python train.py --n_layer=11 --d_model=128 --n_experts=64 --experts_per_token=2 --d_expert=96 --d_shared_expert=0 --activation="drelu" --moe_layers=[1, 2, 3, 4, 5, 6, 7, 8, 9, 10] --router_score="sigmoid" --normalize_top_k=true --routed_scale=1.5 --balance_loss=0.00245 --balance_bias=true --init_std_router=0.0286 --lr_router=0.000828 --vocab_size=16384 --norm="rmsnorm" --norm_eps=1e-05 --tie_embeddings="early" --optimizer="muon_variant" --lr=0.00952 --beta1=0.9 --batch_tokens=32768 --seq_len=512 --train_tokens=212400000 --steps=6482 --dataset="wikipedia_en"
Below are experts of layer 3 (counted from 0) of a mixture-of-experts language model. Rows are named router (the router's row for the expert), gate (a neuron's input weights, with its number), up (a neuron's input weights, with its number) and show model dimensions 0-127. Each number is 50 + 15 x the weight over its row's rms, rounded and kept within 0 to 99.
Before each expert's rows: a language model's description of what the expert responds to. This comes from a sample of Wikipedia text that the model never trained on.

# expert 47
What it handles: Short vowel or syllable pieces inside foreign names and rare words, such as -ari-, -ović, pall-ip-alem, Bess-ar-abia.
router:73 28 46 53 63 40 44 57 47 31 36 55 56 26 31 36 34 65 34 20 52 55 18 32 29 52 29 22 47 57 36 51 42 69 73 60 20 57 47 63 61 34 38 45 52 55 47 63 46 44 37 72 45 53 41 37 41 43 60 59 48 66 47 61 30 55 77 83 61 59 73 50 47 59 19 62 47 48 19 70 33 80 56 55 41 30 27 36 62 54 66 34 51 49 35 30 48 48 57 61 61 62 55 56 27 50 53 64 63 70 61 63 57 56 67 41 58 52 30 23 75 58 72 33 36 70 47 21
gate8:63 17 54 48 56 40 33 56 63 31 52 38 41 45 74 47 48 47 67 39 29 10 36 63 33 64 57 51 50 70 38 41 56 65 55 32 62 61 49 51 54 35 46 37 46 58 26 30 54 42 46 56 00 45 76 73 54 60 24 56 22 26 65 55 32 38 45 50 53 49 69 61 83 24 54 31 59 58 27 53 47 54 65 36 48 55 35 37 60 24 78 49 65 40 40 45 49 50 37 57 71 57 47 49 49 43 49 70 53 37 61 50 73 51 57 58 45 37 36 22 48 82 64 67 33 58 75 28
up8:76 36 66 56 44 47 52 50 53 46 41 53 42 36 64 27 84 55 34 20 51 24 38 57 38 66 57 24 48 66 41 52 36 67 54 47 57 49 55 57 50 37 41 28 38 60 14 35 53 31 38 77 37 44 67 87 59 51 38 38 51 33 55 47 32 51 23 68 31 61 66 61 73 30 58 42 47 76 26 50 44 52 42 33 34 58 44 44 42 44 88 40 51 11 28 56 39 58 43 48 39 37 52 69 64 38 46 80 38 41 54 53 45 49 76 41 51 36 38 32 60 44 47 72 32 41 70 28
gate9:67 38 31 52 50 27 45 43 56 61 58 22 46 48 10 66 20 60 56 66 47 60 37 25 78 65 44 36 45 44 39 52 54 40 57 53 34 63 19 61 72 29 47 42 72 31 58 63 10 35 58 56 61 61 26 41 49 33 32 35 61 48 51 56 48 43 75 57 51 36 40 53 41 37 66 51 65 33 48 47 51 74 60 79 76 46 33 48 63 33 52 37 39 63 49 40 43 77 47 55 49 67 22 64 28 19 61 37 74 42 66 50 68 53 63 41 67 42 32 23 63 59 57 42 45 30 41 37
up9:53 51 38 64 49 43 26 71 30 70 48 36 61 56 30 72 27 58 55 70 72 51 46 28 70 41 47 54 62 44 62 54 51 39 58 43 37 54 40 49 66 38 53 55 74 35 67 82 08 43 41 43 44 57 24 38 45 41 59 34 62 53 51 41 53 54 84 44 61 39 49 42 46 40 30 65 50 32 50 66 43 71 57 77 59 47 40 47 72 61 50 21 41 80 57 50 61 70 54 42 49 54 51 63 22 22 72 38 62 35 50 62 82 58 73 39 85 57 43 22 57 55 52 56 72 22 67 50
gate10:39 57 61 33 70 52 70 52 39 61 46 66 36 49 55 28 52 43 50 35 54 35 29 63 09 61 58 60 22 39 37 64 49 58 75 55 29 51 80 41 53 76 45 65 26 91 57 58 69 22 32 38 58 53 61 49 52 60 33 51 58 59 64 50 76 30 64 65 35 96 53 46 48 69 55 54 47 50 53 53 36 34 42 41 56 90 42 65 29 43 50 34 61 64 54 54 44 66 53 47 45 60 37 35 67 72 58 35 56 52 69 63 73 54 67 70 38 56 28 47 50 61 71 33 50 59 75 45
up10:37 65 83 66 67 47 41 49 47 33 39 57 62 61 34 34 32 44 29 26 41 35 48 65 40 59 55 57 52 67 72 29 44 61 44 60 58 40 62 56 62 56 34 49 47 82 15 52 71 32 47 52 61 54 28 66 37 71 66 46 40 65 84 58 69 46 59 53 57 67 40 74 47 70 62 64 48 65 68 60 34 10 62 39 66 54 52 73 41 30 48 51 28 54 38 40 62 62 76 59 47 30 52 49 47 47 41 44 21 56 65 69 73 29 65 62 24 82 51 34 74 39 64 56 40 36 59 52
gate11:56 12 70 38 33 56 52 38 63 50 29 64 62 46 64 53 37 42 43 54 52 48 54 45 70 67 42 35 14 52 31 27 45 47 61 68 40 45 33 63 65 34 40 48 50 37 62 35 26 92 53 55 86 56 47 45 43 64 40 56 33 24 35 58 38 39 62 67 74 38 65 35 50 64 65 25 29 63 52 29 56 61 82 61 31 52 22 58 15 34 56 67 40 48 52 51 31 61 75 61 79 60 38 54 46 34 30 46 66 48 56 53 50 44 39 50 57 57 57 38 80 27 36 56 43 43 51 41
up11:62 41 73 43 50 64 45 35 21 39 29 77 55 47 45 47 48 46 30 45 70 32 45 56 62 51 54 44 24 27 22 60 45 45 40 73 32 64 35 34 51 44 50 46 40 43 50 41 41 71 63 69 56 55 62 38 43 67 54 48 45 36 09 77 56 34 65 83 67 58 49 39 57 51 64 25 25 66 42 52 66 49 69 34 36 43 13 48 22 21 59 53 63 43 43 50 22 59 57 59 99 48 50 62 49 48 22 61 57 41 54 59 48 40 23 55 49 41 51 62 64 39 47 33 63 40 58 41
gate12:48 24 71 53 50 44 78 36 45 54 61 51 87 44 55 52 29 57 59 43 52 81 41 62 31 49 37 64 65 52 52 28 08 46 60 47 13 30 51 61 49 49 34 48 54 45 54 42 42 15 56 52 54 46 56 42 30 65 60 71 24 68 38 47 33 59 79 69 64 57 33 43 73 36 58 68 77 52 48 62 50 59 30 47 61 44 65 49 54 60 54 49 63 33 40 40 39 61 49 54 49 49 70 45 15 59 73 46 53 52 56 31 36 41 34 56 27 60 43 41 42 40 71 33 76 29 48 08
up12:47 37 80 44 41 39 41 51 49 40 57 36 79 44 59 24 35 30 50 41 65 64 25 70 45 47 51 26 66 38 56 44 17 53 51 72 21 43 46 25 50 34 30 40 51 48 48 54 23 17 64 65 68 34 66 51 40 64 84 53 50 43 48 58 31 49 59 48 76 43 20 56 57 16 51 71 58 53 56 54 53 75 66 43 29 66 56 71 64 62 77 60 50 54 51 27 63 65 73 51 46 45 60 58 27 46 50 37 55 62 52 36 35 38 37 76 28 47 39 36 45 53 73 27 67 29 51 50
gate13:59 43 38 43 30 48 48 28 65 60 45 71 56 39 58 57 67 47 60 23 66 72 41 87 47 50 66 57 66 64 28 32 55 54 15 44 12 31 59 43 52 57 59 55 45 88 61 57 53 44 35 61 58 84 37 58 53 59 71 41 44 63 36 46 54 50 58 77 71 49 42 46 45 96 34 45 41 36 35 78 25 57 31 72 49 35 62 66 46 57 59 35 69 40 36 42 45 27 69 59 49 51 56 64 52 48 47 36 57 74 68 68 36 35 45 34 46 77 47 63 57 36 41 34 57 47 52 31
up13:50 44 27 50 43 48 58 54 46 44 43 40 50 30 26 42 52 35 52 27 34 53 56 64 49 51 66 46 67 46 44 37 58 49 11 36 29 47 39 56 39 59 55 69 59 74 51 57 52 39 62 60 53 87 34 51 35 57 54 51 46 82 42 75 69 40 74 83 79 65 49 66 49 80 41 34 08 42 51 45 26 64 37 57 57 27 44 41 36 55 44 32 64 44 44 50 36 50 71 87 69 65 48 68 37 41 55 55 46 77 57 59 25 36 61 36 59 72 31 54 55 41 61 28 45 67 62 24
gate14:61 63 53 71 50 48 67 55 46 15 50 61 56 66 50 61 22 60 50 50 28 61 63 45 71 56 52 58 70 46 24 53 39 62 46 40 48 45 32 72 81 31 45 37 55 41 61 63 66 58 49 80 58 59 79 58 53 39 00 43 41 67 53 18 49 42 38 56 28 44 59 46 50 54 64 74 32 55 44 61 43 67 25 58 36 20 55 15 61 68 49 53 58 45 39 59 55 55 33 63 74 66 94 49 23 39 52 78 38 61 38 38 46 51 45 55 48 41 51 55 66 62 71 66 45 39 49 50
up14:39 66 30 40 69 52 68 56 49 23 44 36 58 48 28 54 30 47 62 63 26 47 55 52 38 46 54 45 74 47 47 51 43 63 57 44 49 56 77 71 83 40 46 54 53 60 44 58 60 78 46 68 43 45 63 26 42 39 17 46 84 75 66 36 48 52 51 63 43 37 71 63 55 59 61 38 23 49 44 36 49 66 31 78 56 07 51 23 68 51 62 43 65 61 18 49 63 41 60 79 61 57 80 29 37 47 57 56 29 32 46 48 38 48 40 53 39 59 54 33 79 56 78 57 41 37 37 44
gate15:41 48 68 48 88 60 36 49 38 66 51 57 58 43 49 34 44 58 35 67 41 50 31 81 49 09 65 30 30 40 62 30 29 78 63 52 47 68 73 34 54 75 44 55 43 41 37 62 68 84 46 57 62 60 45 67 54 63 57 46 77 46 52 64 62 41 62 45 49 56 34 36 68 76 36 60 29 40 54 58 41 62 44 58 49 46 41 36 38 47 20 41 56 28 42 30 45 41 79 39 40 70 70 30 62 47 50 44 27 45 43 59 41 42 46 70 55 74 34 42 46 51 14 79 48 43 53 19
up15:16 48 65 72 65 54 47 57 62 51 54 44 40 59 53 55 65 69 37 52 48 43 26 52 57 19 62 28 28 26 64 46 49 58 60 65 49 75 58 43 48 81 33 59 44 47 47 52 64 84 53 76 53 75 46 65 64 66 41 45 61 65 56 45 63 45 55 50 41 22 27 35 66 66 39 66 32 54 47 55 49 83 47 48 41 09 38 49 51 53 31 46 40 30 47 34 58 41 70 22 53 39 33 27 60 57 47 36 56 49 46 78 47 40 46 57 73 62 33 49 50 51 06 78 46 63 49 26
gate16:40 42 62 58 56 38 68 48 56 49 28 54 31 54 30 81 67 75 51 51 63 52 45 41 60 63 54 27 35 57 50 30 69 83 82 89 56 59 34 38 55 43 32 48 58 84 64 61 59 87 38 54 76 68 50 20 61 48 67 70 52 38 61 73 38 50 38 65 61 26 62 44 47 58 23 41 05 30 50 60 41 69 57 59 46 43 49 42 48 60 51 46 71 57 49 56 64 61 54 56 45 62 47 45 17 53 24 23 54 50 56 68 41 37 43 44 33 68 60 37 51 53 68 38 55 48 46 37
up16:36 55 63 50 63 34 48 61 39 23 20 41 17 39 51 67 71 67 56 67 61 57 51 62 55 53 46 49 57 50 39 27 52 58 59 98 40 62 32 35 74 26 53 39 43 75 67 57 74 76 55 55 67 49 59 00 54 50 52 84 56 36 57 62 43 58 47 67 67 39 51 52 49 61 45 45 38 35 61 60 62 70 55 62 55 44 53 45 66 46 39 60 67 54 55 40 53 57 52 61 46 44 52 32 31 49 20 20 37 53 64 54 40 34 30 41 31 60 74 42 69 41 72 26 65 34 54 55
gate17:56 31 70 53 62 45 83 56 55 47 67 43 43 63 01 51 41 31 51 56 31 58 45 33 67 50 31 70 59 46 60 72 74 49 44 49 48 60 20 49 20 58 32 61 64 64 44 49 74 36 68 45 39 67 36 18 54 54 58 42 48 45 80 55 38 61 42 47 32 65 58 62 75 59 62 58 40 55 36 76 33 32 46 55 35 42 45 53 57 62 52 40 44 43 48 37 63 35 44 60 54 27 30 47 60 34 48 72 37 63 29 60 09 60 39 41 54 44 28 69 91 60 66 65 62 57 31 47
up17:41 44 76 27 31 40 84 74 83 30 60 33 36 56 43 53 44 60 45 63 49 42 46 38 83 56 43 41 44 50 54 72 42 68 52 61 27 68 49 34 28 68 63 45 50 69 40 53 62 44 52 71 53 34 47 21 55 43 54 73 44 57 74 33 33 58 24 43 60 48 59 51 73 69 40 67 13 64 51 70 37 58 62 52 36 45 35 65 48 79 51 32 41 42 51 64 65 51 44 45 37 21 64 35 71 59 50 51 51 76 50 57 24 32 31 34 58 85 44 59 74 61 43 66 44 54 39 60
gate18:39 51 67 51 56 45 84 53 54 67 53 49 58 58 73 56 40 60 57 24 67 36 45 70 58 75 61 73 29 66 55 19 40 60 53 66 57 33 34 49 43 51 27 40 31 68 80 45 39 42 53 60 66 49 61 46 74 46 29 65 50 62 76 60 38 71 75 63 43 60 49 47 65 47 41 57 52 51 70 89 75 39 53 44 64 52 52 44 72 45 71 63 58 76 53 72 38 51 37 50 34 25 47 58 47 46 43 59 58 37 50 44 56 61 57 40 52 89 97 47 12 49 48 55 46 63 35 39
up18:56 59 80 81 41 29 64 52 43 56 44 58 50 54 31 49 39 69 53 30 51 47 45 49 63 65 54 62 52 57 47 29 38 59 49 71 26 41 22 34 48 39 37 50 49 71 57 51 31 54 37 70 48 46 66 34 63 64 39 63 60 42 69 39 35 73 84 82 47 63 23 42 57 66 36 38 35 51 41 98 65 41 42 54 48 49 43 20 67 65 75 42 53 39 69 63 46 41 50 60 60 45 69 64 28 28 44 74 22 43 51 52 58 56 57 19 49 72 76 44 46 34 50 73 26 47 39 40
gate19:57 29 34 47 22 57 44 42 67 60 50 70 66 45 52 55 58 64 65 46 48 74 51 52 52 74 35 49 59 26 68 70 74 62 51 44 17 60 77 52 53 35 62 59 72 47 39 77 46 44 37 60 72 28 53 29 59 38 66 34 61 44 49 37 28 61 62 61 59 52 42 60 70 55 47 63 41 63 16 17 38 78 62 44 43 62 30 62 38 52 31 32 33 47 53 16 73 50 63 54 45 66 15 77 32 51 35 46 67 43 39 54 47 48 49 31 70 54 18 65 53 66 53 44 71 60 31 53
up19:65 23 34 49 47 54 50 46 49 71 72 61 46 35 31 45 59 38 47 36 65 40 51 72 49 59 27 62 53 50 55 61 66 53 52 46 07 59 32 49 25 32 47 37 77 42 40 51 24 37 42 58 57 60 39 22 33 48 59 48 61 49 57 63 38 56 55 64 45 65 32 66 58 44 34 76 24 44 12 50 55 55 40 23 40 49 48 44 66 72 21 25 59 52 72 39 62 44 32 31 45 43 27 64 32 46 51 61 71 73 34 50 55 55 49 26 58 60 20 52 41 80 37 27 61 37 16 56
gate20:67 43 54 38 69 34 46 39 46 62 66 50 45 49 21 55 41 47 53 66 32 76 24 42 30 47 34 44 46 50 31 35 54 47 60 42 49 46 66 42 63 74 60 27 38 77 49 48 60 49 40 33 45 34 45 48 62 36 27 55 56 48 37 71 53 38 55 63 40 54 31 59 52 67 57 63 75 43 05 73 27 55 26 63 73 38 43 53 64 60 06 38 34 38 75 37 49 33 50 45 54 69 24 67 72 34 65 67 42 62 63 61 51 38 56 34 33 66 44 41 65 45 43 45 58 22 57 07
up20:67 49 46 66 65 30 28 51 41 49 62 28 53 45 22 55 63 16 36 75 47 75 45 52 33 35 28 44 39 48 30 36 65 58 59 62 52 27 53 59 56 50 59 21 54 59 46 49 55 39 39 42 39 44 45 48 51 35 37 54 59 45 36 65 44 31 50 54 38 69 38 67 54 62 60 63 76 52 11 60 35 34 22 68 68 30 38 25 49 39 23 50 52 47 81 43 55 61 46 37 62 53 36 69 69 33 32 58 71 76 62 67 30 53 47 25 41 76 71 46 50 62 43 61 55 29 68 13
gate21:55 43 37 31 54 36 52 63 45 30 49 65 49 41 91 48 69 72 41 48 99 79 25 10 21 75 38 58 43 40 34 63 68 35 74 42 21 54 64 72 58 56 28 45 51 57 67 25 57 43 49 58 39 52 51 71 39 52 54 48 55 54 37 49 65 51 64 51 47 71 56 64 62 53 33 25 51 58 42 41 56 33 36 58 71 66 45 43 31 37 70 52 53 43 70 47 54 41 54 39 59 66 36 50 41 61 43 39 68 47 73 36 51 45 48 50 44 34 14 53 51 63 61 63 47 66 44 88
up21:41 30 48 51 37 30 33 63 47 29 46 82 52 71 55 41 63 55 52 46 76 45 35 06 27 62 46 40 55 62 24 59 62 40 79 44 20 51 61 72 41 63 02 42 59 52 36 51 40 45 65 60 28 44 33 38 66 64 59 38 48 50 42 52 54 42 66 65 54 70 59 71 47 39 48 12 45 39 44 40 64 42 38 50 55 42 29 25 33 18 63 71 64 46 49 35 45 51 56 47 77 67 62 52 47 59 23 64 57 62 60 24 67 61 59 51 46 53 18 40 60 45 56 45 48 53 51 73
gate22:33 54 25 50 54 42 50 43 43 52 57 37 43 35 41 73 55 42 31 27 80 20 49 18 38 43 41 59 37 68 25 60 45 41 62 70 48 74 33 57 24 69 41 60 74 56 45 37 58 49 78 59 50 44 21 39 33 57 80 53 53 82 37 52 63 59 56 45 44 64 57 63 43 91 22 64 27 26 51 53 44 44 56 66 47 54 31 66 37 46 62 44 46 28 35 41 54 32 67 49 52 28 48 36 77 61 44 14 60 50 49 65 63 46 43 57 66 40 50 29 68 51 53 36 41 58 37 78
up22:26 56 44 38 69 47 36 42 39 60 60 38 15 41 41 62 48 41 31 42 83 21 38 29 50 49 52 58 64 60 45 73 49 31 61 57 53 78 23 56 40 70 61 70 51 65 21 41 60 45 82 62 64 58 45 32 36 54 87 53 29 70 48 46 41 61 57 47 57 50 57 67 51 68 28 71 36 24 46 50 34 40 55 53 57 44 46 60 44 49 36 60 30 62 35 32 79 54 64 39 27 29 50 16 73 50 38 16 48 74 55 59 66 52 55 63 60 58 43 44 70 49 51 26 52 54 52 73
gate23:57 64 67 51 33 22 60 62 43 77 49 49 41 38 46 59 44 66 45 61 30 31 29 62 18 57 70 20 45 53 49 30 32 52 58 51 76 48 51 27 45 66 44 50 45 46 55 64 71 71 74 37 36 24 63 56 73 45 38 76 34 35 65 48 53 21 45 49 52 56 75 65 58 15 59 34 51 68 70 57 39 66 64 44 49 39 42 76 14 35 53 34 52 69 34 48 39 63 58 41 81 54 48 37 37 58 57 57 60 70 58 52 54 55 58 70 41 23 55 35 58 64 80 46 45 59 39 24
up23:54 60 63 54 37 45 44 45 46 64 39 42 45 44 54 47 38 61 37 66 31 21 27 37 25 57 41 30 44 61 58 33 64 30 49 41 73 38 73 39 59 75 68 24 54 32 64 73 72 58 50 46 41 48 51 52 60 43 35 63 34 55 47 52 22 18 49 51 40 36 59 74 42 17 59 53 61 73 98 50 44 54 68 33 53 30 37 70 31 57 54 42 63 69 24 54 56 76 61 46 47 39 66 52 45 46 66 63 65 50 65 51 36 48 71 68 43 41 62 15 66 70 63 58 59 61 35 18
gate24:81 50 45 42 69 60 64 36 69 55 50 48 48 31 09 29 53 56 36 31 29 46 40 52 38 51 28 59 47 41 53 46 60 64 48 48 28 18 42 52 20 73 47 56 51 69 59 52 69 24 33 58 85 46 33 46 36 47 38 33 50 59 67 41 46 49 52 78 51 49 40 53 38 40 54 52 58 25 59 86 48 26 64 46 56 41 44 49 63 24 57 09 59 32 60 55 38 56 37 50 37 66 37 53 49 43 39 26 48 57 48 62 74 53 60 29 57 64 56 57 74 38 44 11 20 44 51 30
up24:81 47 51 64 65 65 64 47 59 47 43 62 27 43 29 54 55 65 22 33 42 49 47 45 40 62 32 35 64 62 68 40 53 75 53 45 30 41 49 46 32 52 53 45 44 57 63 49 68 55 09 38 99 65 34 44 46 41 58 29 45 60 53 53 45 56 40 60 45 71 56 51 44 50 43 41 39 49 49 80 53 05 66 36 51 45 28 47 44 48 50 13 65 29 82 69 43 65 46 47 41 43 55 77 54 45 37 33 64 46 47 49 87 50 57 16 57 64 72 56 46 33 30 47 46 56 46 24
gate25:51 25 63 42 53 52 19 52 39 59 32 43 53 55 26 28 52 54 03 45 70 50 39 31 37 54 54 28 30 53 42 53 54 68 77 83 43 68 30 40 28 77 50 57 66 28 33 71 32 52 38 72 54 57 45 36 41 64 82 50 48 56 45 62 57 67 55 75 51 57 60 31 28 72 36 45 49 64 30 46 45 63 64 45 50 54 48 45 68 54 38 47 73 63 43 45 45 53 65 52 66 51 33 60 26 30 55 59 45 51 71 70 45 44 73 56 54 61 57 51 59 20 72 55 39 59 28 09
up25:55 19 51 35 48 52 21 53 18 66 41 52 49 58 23 48 65 37 16 43 71 74 29 29 55 48 37 31 31 59 37 54 55 74 75 77 26 53 28 47 39 34 58 39 61 50 31 66 33 38 51 66 62 73 43 41 34 60 67 44 55 52 42 65 64 57 61 85 48 67 60 38 38 67 47 56 57 59 18 33 31 74 66 40 52 53 56 44 66 61 37 48 61 64 69 36 32 56 50 47 79 56 44 75 25 31 45 61 41 41 61 62 39 48 59 47 53 68 39 59 35 15 46 51 55 48 40 30
gate26:64 36 46 67 28 26 61 60 09 26 27 53 59 67 48 54 30 56 19 25 30 37 56 27 61 77 43 50 55 65 43 51 29 50 37 48 36 58 24 67 65 74 66 31 68 59 55 69 58 50 56 55 68 58 42 53 42 54 62 44 47 54 46 63 70 79 64 59 30 05 70 43 31 48 65 53 35 34 39 74 51 50 31 62 60 36 42 45 62 47 73 57 46 39 32 32 55 61 40 47 57 26 63 33 62 50 75 58 52 56 48 62 50 46 33 51 46 50 53 64 82 17 42 35 46 42 67 50
up26:53 37 36 64 53 43 59 49 08 59 35 46 53 56 43 68 41 58 34 51 39 32 38 43 44 45 44 45 54 57 49 35 52 70 30 48 35 67 39 61 53 48 72 72 58 52 88 70 39 54 52 78 97 80 68 47 62 46 47 41 48 60 54 61 45 72 62 68 30 25 70 47 48 42 66 57 39 68 57 78 49 48 17 41 76 59 46 44 75 43 85 76 55 57 26 42 53 58 73 55 50 35 68 46 68 39 78 56 54 57 51 49 49 51 44 45 53 28 44 55 86 36 53 59 36 37 58 32
gate27:52 53 51 47 80 67 33 39 46 46 54 61 67 25 24 29 47 42 48 41 74 50 47 56 67 49 28 74 48 66 64 44 43 54 59 65 10 53 48 26 46 75 46 37 34 49 40 65 45 39 23 19 41 66 67 51 40 31 51 55 58 67 55 37 53 61 59 55 50 33 36 62 61 55 44 85 57 61 36 45 46 47 36 53 52 50 65 18 67 60 74 17 92 56 64 53 45 36 57 32 21 59 43 36 54 59 40 67 57 44 61 50 53 45 78 63 38 58 37 58 25 75 70 43 38 55 66 22
up27:55 41 60 40 67 53 48 59 40 39 65 64 66 20 38 45 23 46 45 39 78 59 41 39 54 54 50 52 60 66 50 48 37 52 65 48 14 34 43 45 59 57 14 56 30 42 39 60 40 27 27 33 32 74 55 65 35 39 61 61 44 56 46 33 89 73 57 43 40 64 57 61 70 53 53 66 49 56 29 58 61 47 46 54 57 44 65 23 70 57 89 27 84 67 56 36 48 20 54 26 24 67 54 67 49 49 48 60 55 52 53 64 41 56 74 34 49 57 21 56 36 64 65 51 29 50 63 24
gate28:58 53 47 55 60 61 69 49 55 19 55 63 84 37 45 41 48 53 55 37 43 14 47 32 35 28 49 61 60 59 56 56 50 69 68 54 46 40 98 60 45 57 51 48 56 56 46 43 53 68 18 72 64 22 61 43 40 57 35 53 50 45 37 56 80 55 71 58 79 27 59 13 38 81 54 55 25 52 66 53 37 56 69 69 46 70 29 72 62 44 33 48 35 36 51 62 54 50 55 52 64 58 56 56 33 56 43 27 36 49 53 49 82 28 49 40 52 61 61 36 57 30 56 17 22 57 54 52
up28:62 23 41 57 56 66 53 68 53 48 65 86 63 38 22 32 45 43 54 50 33 21 45 00 65 42 34 35 49 71 58 43 57 53 49 46 47 48 55 38 46 78 21 48 56 48 49 49 42 59 20 62 39 48 31 41 39 37 27 49 68 44 35 45 66 37 64 61 65 46 53 26 33 57 51 63 42 59 44 37 44 72 67 78 49 64 31 44 36 54 70 36 30 46 73 53 26 49 59 50 57 55 69 68 41 42 27 47 52 40 68 57 89 48 57 45 59 56 51 39 41 45 31 27 55 26 63 51
gate29:46 35 36 52 35 25 63 59 52 42 31 36 86 54 70 23 52 32 26 50 71 53 45 23 51 58 32 48 22 69 46 41 56 50 57 63 41 64 62 72 40 53 44 48 66 76 62 46 35 55 26 73 65 52 42 51 44 59 41 35 58 53 49 54 61 80 66 70 89 45 56 41 56 52 55 33 59 56 53 38 67 46 59 54 46 66 31 55 76 69 75 72 39 48 24 38 76 43 33 60 57 20 51 70 19 55 69 66 45 46 37 51 45 35 39 51 25 53 62 49 61 20 46 28 19 49 53 55
up29:48 63 32 35 42 54 58 62 54 60 41 29 61 45 47 49 42 32 34 61 50 55 44 31 40 69 21 55 25 24 25 47 47 39 44 65 56 46 53 75 33 48 51 71 86 63 75 66 36 46 16 62 47 64 28 28 44 52 40 37 59 46 77 52 47 74 63 66 75 11 58 45 66 43 45 40 32 63 25 29 70 53 49 51 60 70 51 48 72 49 64 60 61 42 43 21 73 34 43 57 55 43 43 68 27 33 59 53 64 43 36 55 32 54 32 65 58 40 50 48 63 47 64 10 24 37 57 52
gate30:43 23 56 47 66 57 50 33 39 74 39 67 58 39 54 72 45 30 36 55 79 40 48 38 61 20 38 71 57 55 50 40 29 33 35 48 62 46 38 74 67 56 65 27 38 65 66 43 46 33 49 45 27 33 28 25 42 55 47 39 53 50 30 73 53 54 46 73 56 43 54 54 63 58 68 44 42 50 73 65 76 31 65 49 51 35 73 76 51 42 56 70 44 63 46 48 37 45 58 43 49 49 49 44 66 20 62 51 36 80 64 62 50 55 29 42 86 62 61 21 79 41 31 24 38 33 25 71
up30:35 26 55 53 68 56 50 27 46 79 24 69 56 38 64 51 48 25 58 43 55 30 58 53 39 31 36 79 40 53 60 35 50 35 58 47 87 47 19 59 54 54 65 43 63 69 73 41 48 43 33 48 23 36 14 27 55 60 38 51 61 35 33 66 57 49 39 65 60 39 70 66 64 67 62 50 39 50 64 65 79 47 45 50 63 62 78 67 70 36 50 68 41 79 49 44 40 54 67 51 35 49 53 45 47 55 60 64 47 59 59 47 66 44 33 53 72 76 54 24 79 49 44 33 33 33 34 81
gate31:51 27 71 68 54 52 60 56 52 46 35 54 80 35 67 35 28 74 44 57 83 66 53 37 63 18 47 38 40 52 75 05 43 52 79 54 29 49 84 51 58 55 65 15 64 54 45 57 62 64 39 83 45 44 49 62 30 46 62 71 46 45 52 55 45 73 55 42 45 31 74 72 61 42 60 68 58 64 33 52 27 61 43 41 60 49 53 33 37 55 56 40 67 15 39 60 39 28 34 46 38 54 41 56 48 62 57 66 58 63 50 69 41 45 54 42 39 67 74 50 43 22 60 51 57 67 29 44
up31:40 38 51 72 51 59 66 48 61 52 48 57 56 44 49 42 40 56 57 65 79 35 49 53 54 38 60 19 35 48 57 28 44 46 56 62 26 61 96 57 43 57 77 26 49 41 49 66 63 77 38 70 23 21 40 44 59 45 45 76 46 51 47 72 52 43 41 33 40 22 67 57 82 38 70 59 58 72 51 27 29 81 44 55 62 30 57 54 35 67 31 49 38 34 32 67 26 50 39 48 52 38 42 47 64 79 50 48 58 52 74 74 29 47 72 47 28 66 54 49 55 24 56 33 48 62 31 54
gate32:72 70 64 74 47 64 61 52 50 31 54 56 74 53 28 51 59 29 99 33 53 35 37 57 33 79 44 44 54 30 59 49 74 31 55 68 58 59 65 26 31 41 55 53 34 38 39 72 41 58 55 35 56 26 71 35 75 51 56 70 33 50 56 42 53 62 36 68 57 57 61 49 30 29 44 72 43 79 49 56 25 74 48 47 58 56 30 59 44 39 39 60 57 51 55 56 41 47 26 64 65 33 25 67 46 49 72 48 35 56 61 44 61 53 67 33 50 47 45 45 47 62 87 50 77 68 52 31
up32:75 50 55 63 50 39 43 54 49 42 45 34 65 38 32 30 45 35 61 35 55 51 69 65 38 73 13 47 69 30 48 40 60 49 58 62 42 63 67 00 44 36 66 30 25 39 39 70 44 42 44 46 57 35 54 27 74 31 54 78 11 59 43 55 74 48 57 44 31 63 64 49 41 26 51 77 47 61 44 56 36 71 61 45 56 42 25 62 42 39 65 74 85 52 32 52 45 58 63 61 66 55 47 63 40 46 66 60 35 48 40 37 43 65 66 39 55 49 53 59 78 73 62 49 80 59 45 43
gate33:63 32 27 57 59 45 38 46 31 50 26 37 70 30 52 49 34 65 53 18 47 60 45 27 69 46 33 56 45 62 61 46 59 41 57 40 43 63 60 54 60 58 68 09 66 53 42 46 47 42 50 62 60 37 47 00 32 40 55 23 40 54 54 61 49 52 50 75 52 52 59 61 39 68 55 45 45 50 35 17 57 80 33 51 67 33 55 35 20 55 45 39 60 49 68 64 78 73 58 59 58 41 59 68 46 62 46 44 53 54 61 37 78 60 33 61 59 57 39 51 61 56 92 60 46 59 28 39
up33:53 34 20 53 62 39 50 63 46 49 26 40 70 42 52 55 36 53 60 16 36 67 40 31 51 52 45 42 67 62 54 47 56 49 66 49 58 52 65 52 52 48 67 15 64 59 60 56 42 52 33 43 60 54 32 00 43 38 48 31 37 56 47 39 61 48 47 90 45 56 73 60 34 61 68 37 42 39 26 42 71 63 42 63 53 12 63 43 23 63 46 46 67 50 68 61 62 75 47 58 45 47 52 67 44 51 41 34 55 58 69 34 74 48 38 49 35 84 45 39 66 45 87 57 39 54 36 58
gate34:43 37 74 47 48 56 46 28 60 73 58 40 15 45 55 29 30 69 61 58 76 54 61 41 84 31 49 55 31 57 61 42 53 63 68 36 32 62 61 67 47 43 45 51 48 51 46 30 37 57 67 58 58 49 30 49 45 33 61 36 63 44 50 47 44 67 51 30 62 63 33 63 58 60 67 51 58 60 46 38 22 73 54 42 42 43 36 71 68 44 37 19 49 23 21 33 58 39 70 63 46 60 51 57 58 38 49 67 37 43 65 52 25 29 56 23 61 71 37 10 56 63 00 41 58 47 43 41
up34:46 45 86 55 43 56 44 63 45 63 47 50 42 63 43 87 40 37 66 50 59 47 29 43 65 27 34 49 46 54 40 47 62 57 68 45 41 66 55 48 49 32 25 54 56 62 50 43 45 51 77 51 37 39 07 43 56 39 73 35 68 31 32 36 51 61 51 39 48 80 45 31 60 45 56 53 59 53 21 40 39 90 41 80 27 60 50 49 72 47 39 26 44 27 44 36 49 53 56 39 59 72 42 74 33 61 49 78 57 58 89 66 42 39 48 44 38 58 21 22 61 33 28 31 46 46 49 48